From a checkpoint of a small mixture-of-experts model trained on Wikipedia: 20 layers, width 512.
Below are experts of layer 12 (counted from 0) of a mixture-of-experts language model. Rows are named router (the router's row for the expert), up (a neuron's input weights, with its number), down (a neuron's output weights, with its number) and show model dimensions 128-255. Each number is 128 + 24 x the weight over its row's rms, rounded and kept within 0 to 255. Numbers have three digits each.
Before each expert's rows: "comes before" lists some tokens at least twice as common just after its tokens as in all text. This comes from a sample of Wikipedia text that the model never trained on. Tokens count by the router's weight.

# expert 11
comes before: " of", " in", " by", " to", " on", " for"
router:141172121118106095162122131130139117144152143143136095142129131112157125097117128100145139137140183170157124166158129106160125121118099100127125135101129131108145140120111137133135114126140130129196128105096132109124122108139153145122099143100142153115075090158125110157145159137148145113111117135104112088147167134089174186122148156156148117067130108158123095143155091144130128136103
up0:119133090153110112084129080085143119119111112128125069181129120109156160123174118115114162096096103113142122116104088109138098119162125063146116122130138106163156102142108142151122161118144185119129136127123138136121120119152111108151106137113125094143104090100118167094130148142107131063146126120103148125133172089133118127130135153163166123097144130162182129146149117144120121130133
down0:120122172097126179079087123109142119136122130139138117096090178071120124102119154144090124105123152083134122096142105128166160139114127111152119077098142092141134140138142115157126109115136113127102137093139131108091120126141095184164107125095084083109136146157170151141162116132130130149156090106149109095111111102104136141131134139107109110112111098116143128125139113162135153109166
up1:100106104108119109134126102136128102124108121146145129125135154131164087155129129159096121130082114130122101143139108118151108125095133145128104152107131132152142167130105131164133130142106153167112108123141153156123157110112127135146147147130121127150114107125121124127120106127082160142144154151083131139154205170132167178117132139130134066118119178135172140190131107126086108149150
down1:126108133138127205151153167163111137184110122115125134151088120151118120160108094138129139158083144156133120113133182120171132134123107132110185103115124148119126164146133133076111112175116149139084104137130126123141104136168119135115140121150173138139163099136099143149087112102108128148126088101144172112103112091133097119092163150137092141135182157132132110127136135149132148130123
up2:137129106148100124125136149117156095117095120139080139164139115101127095145144122118120145101140139124135132169141139106109102092086077143156099110134165131131131108162088123127090136126091137140110124095119109122093144105123126133138154146102133113093151098113183124153189170114088148075132100091122156100104152146104130115148112113151147070082170117124096141128153110134131101105151
down2:121155097171117128110133125135127140087136149134118113099143131147130143122163173145105085127131092120150156148111151132135154156144103115102113134157135084110145126118102112144117132177115123148144105169169151144120124099136123142101092154135112136158134144092150136139118139136184145096148144183109132139111085113183112139127128136122144108115109151129116140106145199120127163150129
up3:146174128091079125119127149143119127152146141184155115135117130170153202155144140078154106128104115172123068128143092111117165137168139142157083121114121088132138135111110120160100105160138181161150111144112103143086166116185130135126111112147085122135151156133122096134123122134124109145138110106151119097130093099090162148118129135144127134124141105130149142111103126118135130150127
down3:086140092153117126123104128123129106160090148161131121140158157119123106105109155089137092133115172155131114146142128126138109112103075119158126144098127152143113128079143100140177114167142141159152142076129076092133105079117139146167152128096129153094128188146132138134124138123150127112144116066153117151133146115106121137105110090127108101122113060148109098105090139121116119132135
up4:115083095086103137152109140103159068182120155130123109171119159149132132125108135139132148120085104160115146152132129163106100136134143127107107140147179140165153126078140099092125142136068123098119108135106182096127161121103098153154141146176154143123182114130099146069144128149122121137153108100135170132102113102120120143138110086161102103112110136147138119134162132139123070104100
down4:145122164150165124141128056121184112161146126123147169136142151170131133116153169104127154124143098115142120116079134163095134133148119136124137137140109138108116211171128123159123124141126125134141108167127128112109121141084092137108117168151126137171110167114148138078079100154143101149139155117155158120084177119150130118145121117102109114102120136113129203176089134128188122175139
up5:138143136149083125134137088132121151139179103125080080126116148149126124132131092129146106106117069164141149130164141153057105146142161152092119124096149114117118149119133133071079123126132157123136160088128102116134133106154148124124158142144158074137149159122120122167149139081175106152149121120121085126126136098115164136148121127130106115144133141146131096159127141136111128134093
down5:125200138136129110146156139115140099114152146103123125141141121116128061152129135116112135122145118123109129137142163176118106142118124162102112147129118105102126130185099146138107131120140097116108141116093153117119136114143142122135141112139147147123132137137128131166088176142163119124120144103089112089113148124152110133113092138112091145068140169178174137117129152098102116151124
up6:166152124147127113132134124162129162150117146122109099175097131126116109131117114096153115131121131091127114143137135102132148149126157096127159169095071072171127133147132132135149154103122148136153151098098117142113117125109150145131110150168144133121093078131093098133148142131095100159122140079133119087145086138109167170159145190158145113096118119114122134128114136145136129123100
down6:137076092153135144151114173146129109170142096050060104087104182087154090129081122122157126114064121103101124086115132056134150134132146104144171140089109119154106157129176105167097109152124139120103130163147127102146125120106127170147129125168141136106133097101135123147110149120145134124159112143131132106128117120128144106145114140109131110123132121141125120130126134099139124129158

# expert 13
comes before: "0", "3", "6", "1", "5", "9"
router:130117110098069069104094101083132112132093123119140102156145142088122103133159111099150109148110136106125111122116178140118144140142118100141113131134130119159146152135111079110140167123133101120143084122107084120112083113093168137163124162088101119144150048147135136121146130127135123184132112119142102153170108117119124152144124116122143083109158094121126110146124111113126143131114
up0:126111130136118126097134148080190118134170144149131116155107113130134084172155166154133144097116128130147148193138179116110119122147149109110112122160136121124177140152139141161124187117154164147130146114133106103153139122095153101118158121118146116145120108089170103136132095150107126132148122118144142139164099170125068119098116139127126114099141141150133118113152104163106136093119
down0:085103161113110117147163113117141142119152115127153138112134180192119151143101104109130082104141110120142151089100103113170142107113103132120088131115160105129111139109172133163127149123134136125136113131071139138077135116108141154121136126130155131120109120117146149143147145129119085097087119129111107103081122110115107126108127139149138166138126113115140107086169186163139092143130
up1:059126119105113128161139096092136095116112116088145082162136170103138173142160144127136173124093129117145148134143171166155143105088127140139128166176104130150133117142143088106129102141163128130125118120139132133138112129100173083143120126117171104072113103146104141131139129095151141153163151129122144123131101109128119143147057152144113124134155118112124144132091140094110146103111
down1:132093108140139101119129116114127114130123122151182095091128121108125111118128105108115144082098126157120126148121103132083103131113132118137134095124078144115131104138104085159128137125150165156160108110121086144131138109115155134153125100110112174135173129110143165127156128140147163142124112087140128170135169139140154107108145080137144177089172138112134138136139141100148110091168
up2:121121133124153117082136111086117165142154146088099115146143156088126104126098110099129121115130077174145138132135123127095132118178144086156125152121096148162151114174108143135097136114080094118146146171115138152117133124137119144160173123183104142127168119099115121102074135139083119166086139164112098168137183072084157081157156084136110129130144111159128120128149149124151116165101
down2:107090149108122125167095103148118150143128070093152081115104131112150073119131063151133144121131135126097101124160083149126134103149110125120105148116113098133144098086158113105158152113126089135139124149138135096126120131134167142187099110118117111143114138129135136119150127128109169105138104149110179105181123096137132112108117123108114151126153125105125139109146149115101091114134
up3:119140117131131148114132156096120094115146123096160151150155138136110156116101065105128098171114143100138143144121155087099074130165124119114208094127117122091109129131136117129142111096145123122101140150130099133101109157112107118136150144117098119118111123133116141120138129137084141089120128124123125100170130112087124124144139146060149198172126104118086118166130168165104123141104
down3:143166111168144133127140152107126109114137162107127160140125082129150158140195194127125122119078131099131140118137113114134080129130137175120127069171140127116147129129082138157093126129131072162174125143137117128112119110128147106104151118125145104093137112130130125178086134104119129104127153091136123139130101135130116096157149106133151137087108160129150063106124131107086126178115
up4:102118115119154136162176116115164157132102131117128152147150130074139119124101117105136124100113099135139132131159125109160100123131111145115111153164117121162140164128113071153119147132140121122113151145165138142139116126122166117138126126143097172119124094112101180181128139134194152154125171142108124107120122138060110132129126150181085140120155121148094112148165137159117135157123
down4:124106134121094117112143152112119156145180100090115133139122183164137121123093125111134110071118133136111181114096141137137168134114119123095116115126132127170119173113110129113127125075132128110116131145149129114116126109108129131098145142135152165100093157115136097148138147103116131121120142089169160138161100124097138126146101118124106117159147093125115130130120129097122088106143
up5:136123110090139097125110105151121132139118143095106136172156139141144106142129165112148162101103122144077141129150133119113127113143122119063130143105144154143117093175105143086125092152110113118155128145099136132156131145131132095108172138144115137137158124135141119133069113129163119111139160154146127102119140096135128095154124155145116087033136102134121129151154147143119122153125
down5:071163135127103098124148100148120109088143173143156096150154189097112156117087155164124106122117078118094116100122119134163096116169110127100160166113145132081145157122123131141093135139118083084098117125125114104143114131118136154137125109111128161137100116132121131127109127115152158122141172102138080141147139136185125144117146136136101142092104140189112121164137125139129130099118
up6:141183128133085119091157148159118113147086134099176104173126157128182148151148106094127127169140173124134145103071142157108093077174158123135138124120174136124145158078132129150156071098120136115164124134108097069132114125111149083101093103123084114095156154141163140131102101143127085173136117099113103153126120135119153121089113165108135100108137109138102126128140108119155113118119
down6:148105133112142120136122139120128128129105091139142135123137150141139106132147106110110122104117121157057173157115191147103145100129119119125135132112129136128088153100116124104073114166096116126078151131126079182141137161081131115110133126150125120141153141092111114115133142057116123158159122157131127149165099098072159144073106102082131087166159171134123125121119075100103141136128

# expert 3
comes before: " ", " the", " The", "The", " It", "=="
router:141104139147138106136103097127144101127132166156132124135111156105131124139129122147121123141106153137176117159148072119141126094131122103125141159121113163146151126123143148098157114081094131149138093128125154141132094126076196163125093139120107144096106180119096128177105112120139189144116138133095151118094100111120115121135121172135142086110160169140105099148112101152103147141164
up0:144143105095122124109085128103150153081076112119140104080064114134105149135176117126135139127079126116149130076091092095150116118123119111082124108132132089128170146131146142135132132127146138102106086141152132120143102124107125114133127127129135127107119130141155147111139143112146131128148131103159156126086148158115109111129138147125160114084096137145145166146118136143096119108096
down0:105136162108150157162160135137137156084113108133129127127121111138158148093144128100121125117140130130132156142165149135141076146072157137112103140144141129151133098103122163139113135135166153132160142134138089061147154147136133161132122134127087133134137129160129092138134083132092131083119095073153150144146108072125086101154138111078117139091156112165074155098139092139147122101152
up1:121117116121138149108128187161122138130102157145126139126181151080141142134139132113095155116124130137114143119113134128115182121116075118111174168140123132103132144100105146121081141165103125127105126140143110099126122106162110119122124086132110164111167112112158054147139117142151142143127157160110123147091133074120133130087108162121125141108148130131121118110094113128118142140118
down1:141122095150130101113140135118144155152154156106102129095104169140167120128125131144165076113098127123090147190073129129138131134118118140160144128126113125093090073124102127139115132131107130122152125087116177095109180170129124149132093091114164173130178131097154109136120134137168147142150082121138131136122179102121112158107121125170119115105096159106109081090101130111108105094126
up2:159106111134128129114131126177133179137092138142124159115070159109142129110103127122139129120117110186157126148171088108156158115143115147160073146098128104135135168098118100142139164148067165149170136174177115123149101113106089110150112125176151162141135119112145126150120120087107108132160136099157121108130105087139174112162153162167134154081137138145136122122111155135110105109132
down2:075089140141165146153090113120122116106163142131154128114125160170123174152140108157111117093137083195122142151113113116153116153167129089080091076134141145113164154091126113163133117167166148106122127146154143098125129106122098080121159132152146149139096163098161134152120137136103097136137106139109119136125118122136144132155108113138109105136119121129103126137113119145108108179178
up3:121144120142139161135161087140093084131114104142114166114092155101117121145142126133136121135113183117132140118155105113147150113164127120136151132097110087165156108130158132132112127112196123160136113119183085143110123117101121174153123131144122163156088100146159113148102111101125140145135159120160140098091082147124083121129147128148114122088138136132136105120152078142168132086168
down3:112130147104174210133110117128186111128119151135127092155141107139166146115121160133133149126096113173146138149164117114150096161148108154143107179146089200114137147111116135076143102118152134132175155151126168097112079157122131122174114122104128158192093119108141145088114140076090163145120121125117121132148119142127164123112089114110117166129131168090140115078120135096181150142132
up4:166144144136113135132140162133129113159164121144092089112144139104122111138093094135134145131143181155127135162142118105123125111171118090132077123075142177101134139143159111100173122110097104128122118114099140159108119097096153155177104104111133141131124135131148112127150102147148124110137077127136094144131097150093150112158126125114163110118135093149142149130132152137104150128194
down4:104147073134157079115115098101113131131167120165159155151103162113129177090174117131119155153133100104169171125130133178106152125100096151105092123157178140139108069112089126118161117164145132109119137107112145131138116127134131152109127118114084062081074135140152105113143126130149112168111146178090170125115145110126128116106123106153183148160128130143101101089097159124134110129072
up5:175144138168133114168075139104129138110125163138113112178179175129135080141160114091111112106120141095156093106138130138138063098121141107138146170174119156171129120141147118132090140119106165153144124136137113120131133118144125120131093154153145107144116098111083147123106119160161166134079133120150095128173124149145127139141127136113181114141120127149176150154143159158165126157185
down5:108098128134136116126146119100138133107120098125115111118084102122119142121129118132113169099155126092138143120099153127130151182109139161153176137116172083146146130108127128102156161092109101102139160140136121139100153148115100123125163139096134111146132102144172091147141168073110077080133134146119109109100150145127133149138122139108115117120084109138140139125093145127095106094098
up6:124117119158123149073122114119096099136121105121128126107120102162162097109140098132125112125095110100164133127131101123148136111179126139128118130115097130120117189124070105094081154095123158156111149124116102101107097146064153127160104120100188128148104119107076141131112101127175149122103116125149115109123132134145108136116164067110110137130098155113096137129119096142107130103147
down6:115111134127097194124126112134139123091104111157075164124129192147121110139128157093144130139118111113142123140133145162144130096104117111110150161114146159120121130112131126131131114108104122152144112157100150129147134129177118080095124129148106126118109113137139131122156136139133177113130141163133138132154132112184155131129130162119134116133135149147156143119131099154134135170118

# expert 1
comes before: " |", " |\n", " be", " been", "==\n", "1"
router:109151110138118086168116149115106094113100120112111105124134089075124157164130133167118133145087157144131120131130163117089132123120109091132123130144104158114135117129110147127136168108145136180101145161131159118101145144124132138163087148099092158096143101130162099117139108137100133128111124106112160111120102105108145125133122140097118116104171114111097090118136109164120096139124
up0:134095113153086110086147101128166138116085142123150157169101083109092114107110100135132110105129142159159088144109151120151118110125103089087126118136145123121142125179112109083177107083145152147157122132112169128150112154151151126125084175162088120109149105120108174111124148125121135123149152149151104132113093106095149121120117128083150142155153115133170097130119119155161103112117
down0:133130171111132073151123161130116074152131129086124140179129110136152145137116177111092168126116080119136126169125143153117135147113141132103114104138158131126107176135166113168091095148116131113137068157151139148137086139111121131110123087161142121097097132129151116107163164131101190105101067188129080101127132139103119158115145116154109107149130150092155147160136109141136151141084
up1:115138124164145149130103170150113149167133169128150106121110122130134116106087170109115142175102133122131100143124156112116125121126128089138114141141097126113141121111091127105169195128118164126144121091123129125155098133128117130140072111110171065124139124116139123084164115150147123116105153105139087129112130119121168151124102158113123119107083123118172142113135097127130116155139
down1:133075125117143161113134130125150148155091090163111143135120115109154152109106115127121146083134126127164136097130135117148084162137095147127088165133165138144099178138130121120132141144106150110102132133123124062081163146163164184146156139163107135130090124168148126111117133109136098113162108103159180156102127136111157160156100091087123129157111128107083105122122147130152146140089
up2:126159148139101135117091143198146087139175132147133119125163154109125213135140124143110132111149085123114117082105141146107126097095122134136142115118169142176140104120122071126112183104139145169138132121098167136139135157082103093129146111122120142116151128121103143114104104078132147137083123122122112090116122132082138148088101102115079119074137116119104137140167162140163100147122
down2:108131133110102108153145088137149085116122161156097140134140125151147118127106140132177141098099138152171122114184108169160183154117113132156109106118129114132119134174095139146125132118139099141145123107126144114119125130122142115135170148122167137164142153085135121099099171107138115161123125149156147142082135117125159091141145168133113125083098166150124144073146143108111115202137
up3:112133111104111119164148113119127082101103106113138104130115154132127171135137171170110192135117100109165174147154149178134113145109099105120110144137147136161096062142135100166159112131120138119122103142159126159174167106122123137152148124115103136145145113165151107092181113136124145117118128114160181096128116150123096179141151148116109116138208154138098139141126105149119125096132
down3:131136152150149121111130099150152095186089152133142143110102143104144140163111137126080106153114106123128149106113132134128142123118142149142099121091130132126147161134107123133131103094131134126149118145221191153096172111144119148090151171140121120104138099117145135104098142114126164156137139156141150120105143054143079076126155143141158143131093130145117128137173138097107104132122
up4:155146113120127159172151111123128140128106085128160113107132149110131134177157113147140127140138126136111166121177137138106125128140105106145127146129118093121176116147123162134137160118119143119113168148138129113116144158147114109146136120123183126120129127155154144097132064153111154176130122121132125110131147144074119141142145156103129105118176125101121124152144100167091098117195
down4:109081117102108142108120150147135092078131111161110175108089109102135121155105139128111092135125121093151143125093132109135092100101132126100107161176113067141106109128112105098136131169144086107134101092134151101090120144123111124127122111113147152088120141152141124174133149151167096098146146107150127114120173136098165132094095126157132115134079117099132155139154123122145122119099
up5:126135135116130128105157137114130070096107126111132107161103120105153106139101130163139117161165085088099141115123110098165140105105125087134116143103151112116136127102109097167191155136157102141124117142152138159136118102128093118134106097184122141163115107193154127091117110140132122094101177157116102138128118142141153136188119163093085124135145133121157141095133101115126113119087
down5:144126147133147141131104158159137173123099103110135114128110114129180141132133118103184164105115155111116102106141141131144112117190168124125116110103157112092134103117122130109129120101073166118123130097099144142110100140106137139118140131134175148159087065128112102105112113087157139112101132150147130087106183132098140117146106106115118109104148136140156114074142119112101116134186
up6:102124183129157125158150144146137093141117107122098128134115117119177107134118106164106149128128142141163127157134099127181149163110097155102139096122115082128160117136135177123144119122102115133124157142144124122110115115141166115164123103090116111107148119192159107134155108125087118089152135167161138091132107085139132151099125182142114124112181135074129127124131075158136127091133
down6:092109121105121150123109102094180114128136131141092103119189128124145093116153131103120133128147083175136150153125130110146142121133132129080134123126148135118109096168102131160095132137153090152152118135099145161149107141122094107136125159108137142122120100122112168150119122127128138105075143081159129141129129130115086098131111109142137164093128133132124134168108145126103119087080

# expert 12
comes before: " ", " \"", " The", " USA", " John", " —"
router:108140096120137083125090125144120123150127151157113107126083159151125148139126124124139131164117139157162129133117104109141185130142121134102121143095157105094118141124110124152145175081144076115122101146124117161173155114116129106159084157126127125119096112155158112137092094120143117167115127139131135122130131111112126128112125158146148128103142123123132112130141093129145143151152
up0:103097120100136103152093137157119160098163121131102188115111167145171127118139159115151160162128156152157122112068125149127128090092135118110091155122148148133129123145107138173113184110137117113142165093111133163133137107126140147168110140133145119152119144133139134086125131146125127160117166128152165109137107165138116119164141102165139136137161136160128141123103092122140136125139
down0:129127136125133139095132127116125088111118117075123089105151087159085134141134105150145122103088160085149129102126150158137106148194115139118107123167143139064116195095125073078132134126161085155176091144138117110153126123089118111145160133118130158112096118145170142123087120125119137092140135108139141144100156111127082112141122134133121109137158140104126165131143135159109141148113
up1:137102152142148106155127108133108160112118136128151122080106190116132152161114096160109108140092148133110146106113108157104131084095153123156113126144137140169127151133123093103140081125061135083143121138167157174127092112131136119137137166150110158135149186100180114146135099114123176113124098151150087116129136103097052158114127123154103125143158159144124168165132116154117114120143
down1:140097114129115161132112124144141133138141129153139057135082108144122133144169172147142142164073098172138130151129148134102116095129124163111144132127128113121157125107129140151152112160123127134083137158140170153105141116170084113121122132168114148103097107119104099112176139128165113117098134114116135143109111140132151150148149109153134147113124097140130129120133096126130117115134
up2:131165134139138156138163087095123165119127137142140152144114080129082106129102145127113182141156154104131121102111130150132182079153147117147138108116103125127101162146126113162148131106124086100141126158161115151075124165172165146098076150119161112122130141085081133147112092119137154104143176125175118131155132107198140147133133160134130132130141126115099154137131059128152124155137
down2:113133123074094107205145119096140113118168135140134083116151139100147159139104173125130167131130102117156138106146124116165045167144098127142134110123105124116129140127134128136129156143140131113111100138100154144118148094116120136117122161112138099107129126105157123081121122119120152126133124073093143100136096152157102166144160060148137141122142162084127101140162152138167140094143
up3:130167094105153123145179102081103128102142143150111135122134152161129131118103150150099100139116157107136123156143103085130114121144158141141118158113113120127131130107097119126129100111165126127156112107103143134138116094131125123181102111106170137077138139120109138119100117123126172161113129147158136158142124135141121117137132170140176146121149153072168128129129091147148156155145
down3:101080132150098128169145126131128130118158121135136134148145146099132127135111116148160148158130164163106128124175131168158149142123109128092182120117149137159103113168144143111139195126135174116128092092130085103113107117128151134133128090121134137148182113095115150132108136120137137134119120092107155133105147071109144122145139101071130118136098120175127133117151131098122186103090
up4:113157136082115161080137123127137126142135155109115146142146128198103176111122131125151155122141152134121111165086142121150128139114112127114119124180152162130140125148118135133160142119129109130081135147133137112091124136066164134155135137121174110129159097141081147081139128123157123082160083130104154112127111162123154124152154125109139151133133133097116131137107136152102130154185
down4:132104151146139150158134107127149098119104104085094121132126151069156168126084113080137108176116140135142139082186118162136114132126113124125134108117129122111104198123193105139136122160116155175127118126158122145136134146089119143145116129134123117105078142130120140127095104115095117129126160124110102122158151147104101135180134152108106125132161126132105129165162142129107158097166
up5:140148137181132130149144166153121098134096090171105126154124132158133132102133135102121112143117108115132149127160098107102139114139091138086112111124128159123150115127149108138145139129142110136146107144137134098163134115141155143147078108113137095078158087104108120144116128162118098138168112117126124107127151086151109124087153139125127162150118122126128120171125164114144135165127
down5:132129145123107119127101119131168069141133115174101108102094096141113102092083092141138098165110143108172115160129128112116137104122103115119119132193113171123141121153151105105082160113173114135128122105168119143146098155091122140140137108156120122128126128166100097116103115131185141143089098136166094112114126113122129137108136134147104105158083147128080144134130144145127142153099
up6:133157114117121107143101115144144165158121127142092136137143146125122134178118113164145200123076115109109113126096133123103157130153159123112137118164135137151121130124143100129143145118139130127107135094116126143149085121104124101141132150133130082143096129147105119116121136125135087169150099119104146126090118131102122136123145126116147156080148130108101135184159133123086138135135
down6:160143124099144120107131112120131172163151133154088143086145099116155123151103148103132174124132102133144132103128117121094125170158137129173131108129148114156109111128149105094108141106119126124109125121153120155135112127084127119110106111148132121131129144152121113133149146130132111132140118108151087141088121140096145120118156110138158162107126111157153125159165128123084134110111

# expert 8
comes before: ":", "-", "\n", "=", "\n\n", ")\n"
router:167124090093150054126147106119122082104108120131139144120119136147133126131100160122158182147118103111127120119132147110123103125144150123116105160162169133130141118136117151102130160113139118110115149163098076166154126113139122137147119151082157121105148098115166118101175089123123152115073147114125127118122133111106135125162139158131155129107146129094112130160149086141124137136096
up0:119125145147056131117152149103147160149113106168105116129095118126146158137145061124131144129123141099131139143088141145117103160140110108144087127137169180125098082107120122113157135124118128105101143138089115175141142114146137094050104126106175108130140138091102130121102089109132129109110097153144072129118139082165156134128120157090171108108129099147117120150123111126097163105156
down0:102129109143077122157118123160145126116147098103122110093090156111125140138092123102107120123139090144090129139159105114160153099140158147118129090065124151103123161134099104066170133131148149155094120096122132095151172142138149152092159142134139088117136106153160130157143143154108135120099142124187145124144102138095172120167147109119151141126104144146099157143147162151126149164110
up1:145116153169125093158121133139142148147113127138081101120139153107143097115127158193156120147189139095076124148159099130148115115139139133122117102115114136126110133139121138146111146090121121157143126153159109148166067110169147157139129070151097164134136098167105109175123148091124133100154125180093107145136123117083158105164087115162142133128131160097125131087154127116135102115099
down1:125148099125115126124099107111133109124142148197129118147113086171146115164096120148108159103126099114111151146117173115108118152132153101176096113164078140146109078129157137111137100087161186096142101148116101146127096151155130144143150105125091109164141158139099147128108145061140097139158123113104157148132132089115147074134126158100111100134142131105116114109112137089095149145100
up2:101168134103178065130140130131140139083108125113076117161104137153134130115113150120079173143109119130134141123126085097118126124127147162126097106165107121131185124115121127129119113133162121130155117165144157092118092102137126181131107151113138091112100122150157132141115138113155160102122179092170173150139156136110173094128151132170100120110154115148125132106129101126138112112139
down2:146134089088132122121122087139096133127100100129111149132115128141149142143076135120162084116126164135140110129131111074166132067147123146143140140130146134115128110162123094122128151124176118123115153080159126104113074128125141120112120118116148132133131120147135110159122095085115133175138130096145130163106168142131178125147132114096122162152143160138157118127102101124124132173124
up3:136145111146154117161146130141101125151112142131131134136096119124145143072155128123125137113115114149099166121114106095115148098125098115121095110193122149138137101131118130171128162084107157110101149127086147113124135088120123119108135119133151091104130178111093146149114133159106141135119121147170130138096121122142141091112113162135150093135112112148113107131113109167129132141120
down3:100162131105110111160121133126150126084116185118113102132145155132131122119098126123125141140127119140148170105132115121137125168123142117127127137128150133138130121105137098135114115125121090150122214150142149157087158129083151156144129155096134128112101107157115132073130143129156110166088142145136151116137098107102118143134133143204144167108079178133128121107114133144118163114135
up4:118162122060132109115150061120146100083152113142110076173122131118110150138140147107174092119115141092122090077095124173139153138131114144095162090164112122126129163155140107107119098118162126124142117099133096122114118107114100113083130110126115129159118115152101136153072146130116133123166175128123091165106142119154140129141126136129157094164147117131169127141138065139109152122114
down4:153155157133131136073145079125170111146135115171127117102137111108157119117098140157113106163129105099110115156143089132127127129131111094086131138150143184139129166102118105120128140167154112115106111130166108143092129107100126114090158079131127110115068120110116159154123152117149158132102125147146082125138096132135145144159154093137113112148081164114103156163125094136125142129143
up5:156142129109131100153138122131133111128110104141116152100124146146143122110114165139140147165123122132094176157154112098142182120148094132118122118103143106170092157078177145105159145106180139127129155117181173151129080115143132149121110168081145181129102176163128156065106109163100122096124114130149148146119083108135136149082167148116144132070086122136121120151092098178089144163091
down5:111140136121107158124103174116126139120137104108137148153127124149078112115106136151081076145159125155090137125105141166132136114082113134099157159135111128142135158146115082115164166069139136108140133144175127158116137128124140144132090129148128110106135095114151087142152129109131113159107129113162143136141128124093121129090159126129137152106115153161176146164115148164139178121067
up6:188145142133142117109142151073118137130151110127136117159129143132139086128119087127108119120097161106112143148108123131112136076109142144115138138209161155145157143081096136129128126140175201168122128132152131125121100097089105136158139122125192110116166129127107113120136106151171158171160163099130098109132142146112110146128104131098106116162134124122124121111146112108091120128161
down6:095166129131123146088158141169194122142151130132112129154086122116097110116155128112131142112136127124105149144146155157153105133155156147130141112129183082121134129095092100119131079128114113164120079114174134132166133132137123112105137128133128119128128091151097133150112162109126086098131122163140135152137140125099077125155103139152137137131165116110148105138158128142092123135135

# expert 9
comes before: "|", "-", ",", " he", "201", " a"
router:110123155140114096139103147144164113090206163145136094094107165098129149157087148115119092132114152142119140131117165109164145157120126126127152148148202115130097111135082161121154137099130100109103100095081092131132135125135116115147187143124107131111099128161111137117133101137140105134124121129118076069144091131130119145110152148128124145104138117117098122136183121127103132101108
up0:111155099145108136120127126151113173155173155134106144119129129112121118119104133073126143138120157142131138115141116148144107141122163080132126124112128154156144102143161115131144126115139134122149120149145093136097159124125063110137176120144126127173134136088072132107121095133117126116125091112116138153149077121080162129146082139147073078140128177103166092082167157128156157109101
down0:105189089137164076158103112116135156144133105141131148148098159114142121179094089101128117119126175120155122106180110123120149114126119136153131115109148151097106171154118137125093115117097151139132092179139118113126084139194109097102115115159171122098136108115149133146129146129115122161150123143149102137124087139151138117079097134168115151141110083112134131160142111133126124148112
up1:102154136128103102134173119136116161147089141115090090132134110115139124171152129131112098120136179139168129130107133124096142155128134118158120125150121113166161149119128106121171074147151100118101118138106149152114134131123124165115153133137158163098122168135133133171202120121163124152154100127130115134100091112133100172144127136133129116124167162128127107158134066133101120098183
down1:127093123113157136080090173151102103145125130106132125183113131141104132132173089136126140133183104144150175141136146186145110155171145134111124144094151143109104108135119105121115172123113139137171122132142151115151133122125156130154126125148103150131138086138146129084114135148126070175141114141114151120136143125141148150124194134131151097093094160130113154111117138118077129146091
up2:087090114117124098138080103138115118121184140135129128107131174123116093174108141147142119127142110103148189113162110152106133164132148146109167129144137122094131111217182090129107151095125132100143193105106087096120105130150137137164143116099163127168148117176102097144129157123098131119137098149147072116128077099152127160149122116093144139119132124125179105132159127078145143151084
down2:145160131142100120123152121109158144133134125140122104126194117138122143134171127118143142140126137157116115112091101119125115103144146131147103145132120136101133192128115145142100125097123164142118103153124161107122106102127166113150114126109122129121074147095145111090103107159158076138133114158108133146101095131134104117062124119157133118124111109161143081110124125113111154150130
up3:102097118088147085125141137126144107147120136119128116144108046101123200138150127139144129159111168129147153114150138111138154105129157151124139123132121081170099137144082118156116144145127125080087069109154120149123116088153098126110175151142092142121119109149140116129109147152123117116127177113139116130117082112089097103101108161130124120153145134089078148135132103167136126149167
down3:091108130083127145132151151127176135162156075103128102128123119170147168110111094129145117151149111092053120129156130113088159126095138140114165136151128101148118136132074117122081080143108110119110146156169104143127148117132159134129116082139120145127152158162152171133091168137172137095119112128141126153158131122154101134129149080117137105107142145118146108126134078114104156164129
up4:101139139137142123127164140101123114121128163127116099152147138111103134138122105123141128179176141130079115130157129142162085136169108093125093101152107126151109116108171096146112158161083131083082135116092163157141146126164139136142156138137130127118174137154124163142098075154145117099109110110131147099130054123108085136129140138107131119127149107142112125147135122155122101116128
down4:169155171128134164146122111121120105121168140112148111165108126122107107122131138098115113127104076116184138101122175121119116138078125130130105120155132166152124170151117129149081091146128141159137096083148193129141083076109119152123145124103132127137120115092097120145119132098114163132126120117133142173168132131093143162111099129095121106129123131143141156107127099149148113164148
up5:105119125103116123144125123187134126115136127126110165138154105094133128165096146103115124100110102069168103110106143130151100136089095131115103131128111152099148154124129143170135129108099124098143167129144138106113144132090056093146165115090138159133115119126132116118072114169121156090101169110140148112100152148118161143091125138129165116101108139157157103166169107106169125088128
down5:147139066122100100153133137114167150144135134097093128132132136112154144153146089144118120203148118139089122147135125111141164122129120133159148151094094141147119159156121100136142186145126130121165135176112090142083120118127122110126122096127107148137160121137151110187118124108136109094139116137138127134176157138135146133073145109080145094109145122118102116074118120104124178087149
up6:131151118185115074156076129104113180110137166118155102132095131134129107129129091143140118150128119153102126158109123169171188122103149125122129105136162124142131112121124156114144145137130131104096105099129129148111100111136156105156135129118129151126170141146092132138134150116130149133116147114170121186141077133139154122167105107166130126106171109156101102127159155126122182112134
down6:101078126142146132138136127091135175124094112096128136161096092135160100125133182131124157161098114136131105151162131104129141106104140124171144141144129106131140116133137101123111120146147139118137083164134124093165148122144104114139142096111124122116118142121134139091142115156101109102123130139145168104177129100120184136156138151133152181161119116119150130082116119096135146130117